Weights of a small mixture-of-experts language model, trained from scratch on English Wikipedia: 64 experts in each of 13 layers.
Below are experts of layer 7 (counted from 0) of a mixture-of-experts language model. Rows are named router (the router's row for the expert), gate (a neuron's input weights, with its number), up (a neuron's input weights, with its number) and show model dimensions 384-447. Each number is 128 + 24 x the weight over its row's rms, rounded and kept within 0 to 255.
After each expert's rows: "gets" lists some tokens that make up at least twice as much of what it gets as of all text. This comes from a sample of Wikipedia text that the model never trained on. Tokens count by the router's weight.

# expert 55
router [108 137 112 112  90 137  97 112 130 131 101 138 115 124 148 184 114 144 156  83 125 152 129 104 122 104  97 165  71 124 111 171 134 128 110 157 147 136 133 156 145 136 131 147 152 141 132  76 139  91 137 141 144 119 145 179 162  92 149 113 144 170 109 147]
gate0 [ 69 104 115 115 163 138 126  51 150 137 108 118 129 125 124 103 165 122 112 144 148 107 156 118 154 112 161 109 105 116 124 118 136 115 135 118 173 110  89 105 159 153 139 106 130 161 138  89 152  75 107 126 104 168  75  85 118 134 119 149 140 165 163 127]
up0 [116 122 149 151 151 164 107 106 141 142 168 140 117 131 122 135 124 141 128  95  85 155 157  92  93 113  74  85 100 141 133 109 151 131 143 135 142 142 115 119  88 147 133 110 149 120 137 151 180 179 162 119 115 104 153 101 162 138 146 111  93 117 116 158]
gets: " a", " A", "A", "0", " \"", "3"

# expert 22
router [135 158 162 121 141 144 113 123 127 116 148 119 152  94 124  59  81 111 136 128 112 133 121 171 117 173 148 153 154 125 119 201 160 152 143 140 160 116 120  91  97 110 122 179  92 166 112  73 143 177 125 148 109 118  98 113 135 125  73  94 109 141 136 108]
gate0 [153 128 138 115  67 141 118 170 104 133 135 128 112 141 101  93 133 105 107 124  93 121 133 112 120 141 130 116 172 158 116 139 143 107 126 111 111 148 159 126 170 140 113 136 145 105 117 161 170 139 135 106 140 133 115 121  97 187 126 115 130 157 133 138]
up0 [100  97  93 146 139 114 123 109 108 136 122 123 121 153 127 123  98 137 109 121 104 159  79 139 100 131 126 135 113  92 146 101  92 138 116 135 154 141  77 104 141 126 122 115 148 140 141 143 102  96 126 127 118 135 137 155 174 105 132  95 124 127 140 134]
gets: ".", " |", ").", ")", "\".", ":"

# expert 8
router [139 139 122 166 164 117 129 159 155 160 116 136 127 150 116 114 125 155 161 157 119 148  87 113 182 121 154 129 117 128 105  77 129 105 133 119  97  95 131 139 140 103 141 144 116 127 123 138  92 141 129 132 141 166 149 117 112 106 159 112 142 131 160 121]
gate0 [161 109 111 153 137 133 132 111 137  95 114 112  85 102 145 101 101 131 106 128 130 127 131 156 147 113 117 109 128 126 102  97 160 121  96 121 100 143 153 177 113 158 116 151 102 131  96 144 110  88 181 110 117 141 138 138 113 135 118 160 111 177 120 169]
up0 [102 166 131 117 114 132 136 144 150  92 103 124 155 163 158 162 141 121 168 142  99 125 177 112  93 144 122 141 119 137 108 184 142 158 128 131 135 123 130 152 161  85 134 125 130 123 177 114 174 139 106 119 146 115 147  91 172 130 145 129 153  73 179  65]
gets: " round", "6", "5", ";", " team", "7"

# expert 13
router [124 133 158 146 109 137 103 104 161 156 129 107 132 115 139  87 116 160 146 132 147 148 133 161 173 136 169 116 166 173 128 121 125 125 131 114 159 115 146 119  91 115 148 121 148 110 163 144 151 130 140 130 110  67 148  91 117 154 172 120 158 121  83 113]
gate0 [115 112 180 157  82 156 123 121 104 119 123 141 118 139 109 122 114 145  79 140 150 101 122 152 151 168 146 133 154  92 125 108 106 128 169 120 146 129 183 100 132 160 126 114 154 126 110 110 141 128 121 138 148  93 154 168  92 118 117 114 151 123  65 120]
up0 [120 155  94 112 167  71 154 136 157 140 146 105 132 117 155 146 155 134 161  99 115 151 141  93 108  97 132 115 100 157 129 125 154 122 115 143 128 139  88 165 122 101 133 140 116 143 119 155  91 153 131 111 122 162 100 109 142 100 141 165 119 138 196 131]
gets: "|", " (", " was", " and", " of", " ="

# expert 48
router [ 87 112 103 122 139 109 178 169 116 140 181 147 145 130 119 132 112 193  96 128 120 135 132 134 127 155 116 145 129 166 149  98 150 137  73 121 101 135  96 137 107 126 102 114 139 116 104 143 107  91 159 142 142  89 178  99 124 158 128 115 150 156 162  98]
gate0 [ 90 125 110 161 164 167 119 135 122 144 164  90 150 127 102 141 136 112  91 128 111 120 135  81 128 169 151 114 112 140 117 103 179 105 123 129 152 149 115 152  83 127 105  95 138 136 127 156 153 157  95  98 120 124 143 114 195 164 133 151 108 159 150 101]
up0 [ 82 114  79 158 134 120 142 139 138 132 146 112 148  97  77 137  80  84  73 106 137 120 109 127 108 142 146 143 123 140  70 116 122 100 142 158 116 142 147 121 153 144 124  95 134 154 121 124 118 183 101  78 108 146 145 126  90 126 118 141 137 129 168 132]
gets: ")", ",", "0", "–", "9", "3"

# expert 54
router [ 93 134  79 139 164 117 133 117 135 130 151 138 128 128 122 108 102 103 161 167 135 125 123  94 158 108 144  95 135 156 153  92 180 148 183 141 175 130 156 165 146 153 140 134 111 152 126 138 114 124 121 163 150 161  92  93  99 104 118 156 131 132 167 161]
gate0 [140 109 123 141 152 172 115 149 142 137 168 136 142 122 189 118 124 121 119 149  97 149 121 134 163 112  98 178 163  76 125 158 141 127  76 117 159 145 105 123 178 119  91 115  99 179 115 122 123 142 151 134 142 127 122 111 184  94 155 131 119  94 102 161]
up0 [119 132 147 146 166 135 132 100 177 147 177 113 132  96 120 114 130 132 139 126 122 136 118 108 115 155  82 145 110  79 140 110 100 123 116 117  91 138 114 144 140 152  93 120 138 140 172 125  89 145 130 134 118 133 139 112 107  84 143 159 137 113 135 133]
gets: ":", " |", ",", " •", " and", "|"

# expert 56
router [ 94 173 148 111 103 156 109 132 142 149 132 115 115 139 117 147 153 123 116 117 116 141 105 119  95 106 149 124  86  98 106 128 108 147 103 101 140 110 140 103 150 154 124 134 174 124 131  97 128 113 117 163 132 125  92 132 131 137 113 158 116 152 137 138]
gate0 [118 111 151 144 157 120 136 131 161 128  82 109  80 168 139 146 117 143 161 146 119 156 126 117 112 101 143 131 150 135  84 147 138 104 138 151 156 118 126  85 125  88 111 113 123 174 169 117 109 146 154 163 111 115 168 139 130 143 156 123 172 175 128 137]
up0 [136 146 113 127 151 147 136 118 142 104 152 100 160 126 137 114 101 148 120 125  95 132 121 134 121 133  61 127 118 168 120 127  80 145 146 128 128 106 100 115  79 144 131 130 113 135 121 186 120 154 116 135 153 121 120 111 120 160 116 106 139 164  88 137]
gets: "\n", " The", " In", "==", "In", " that"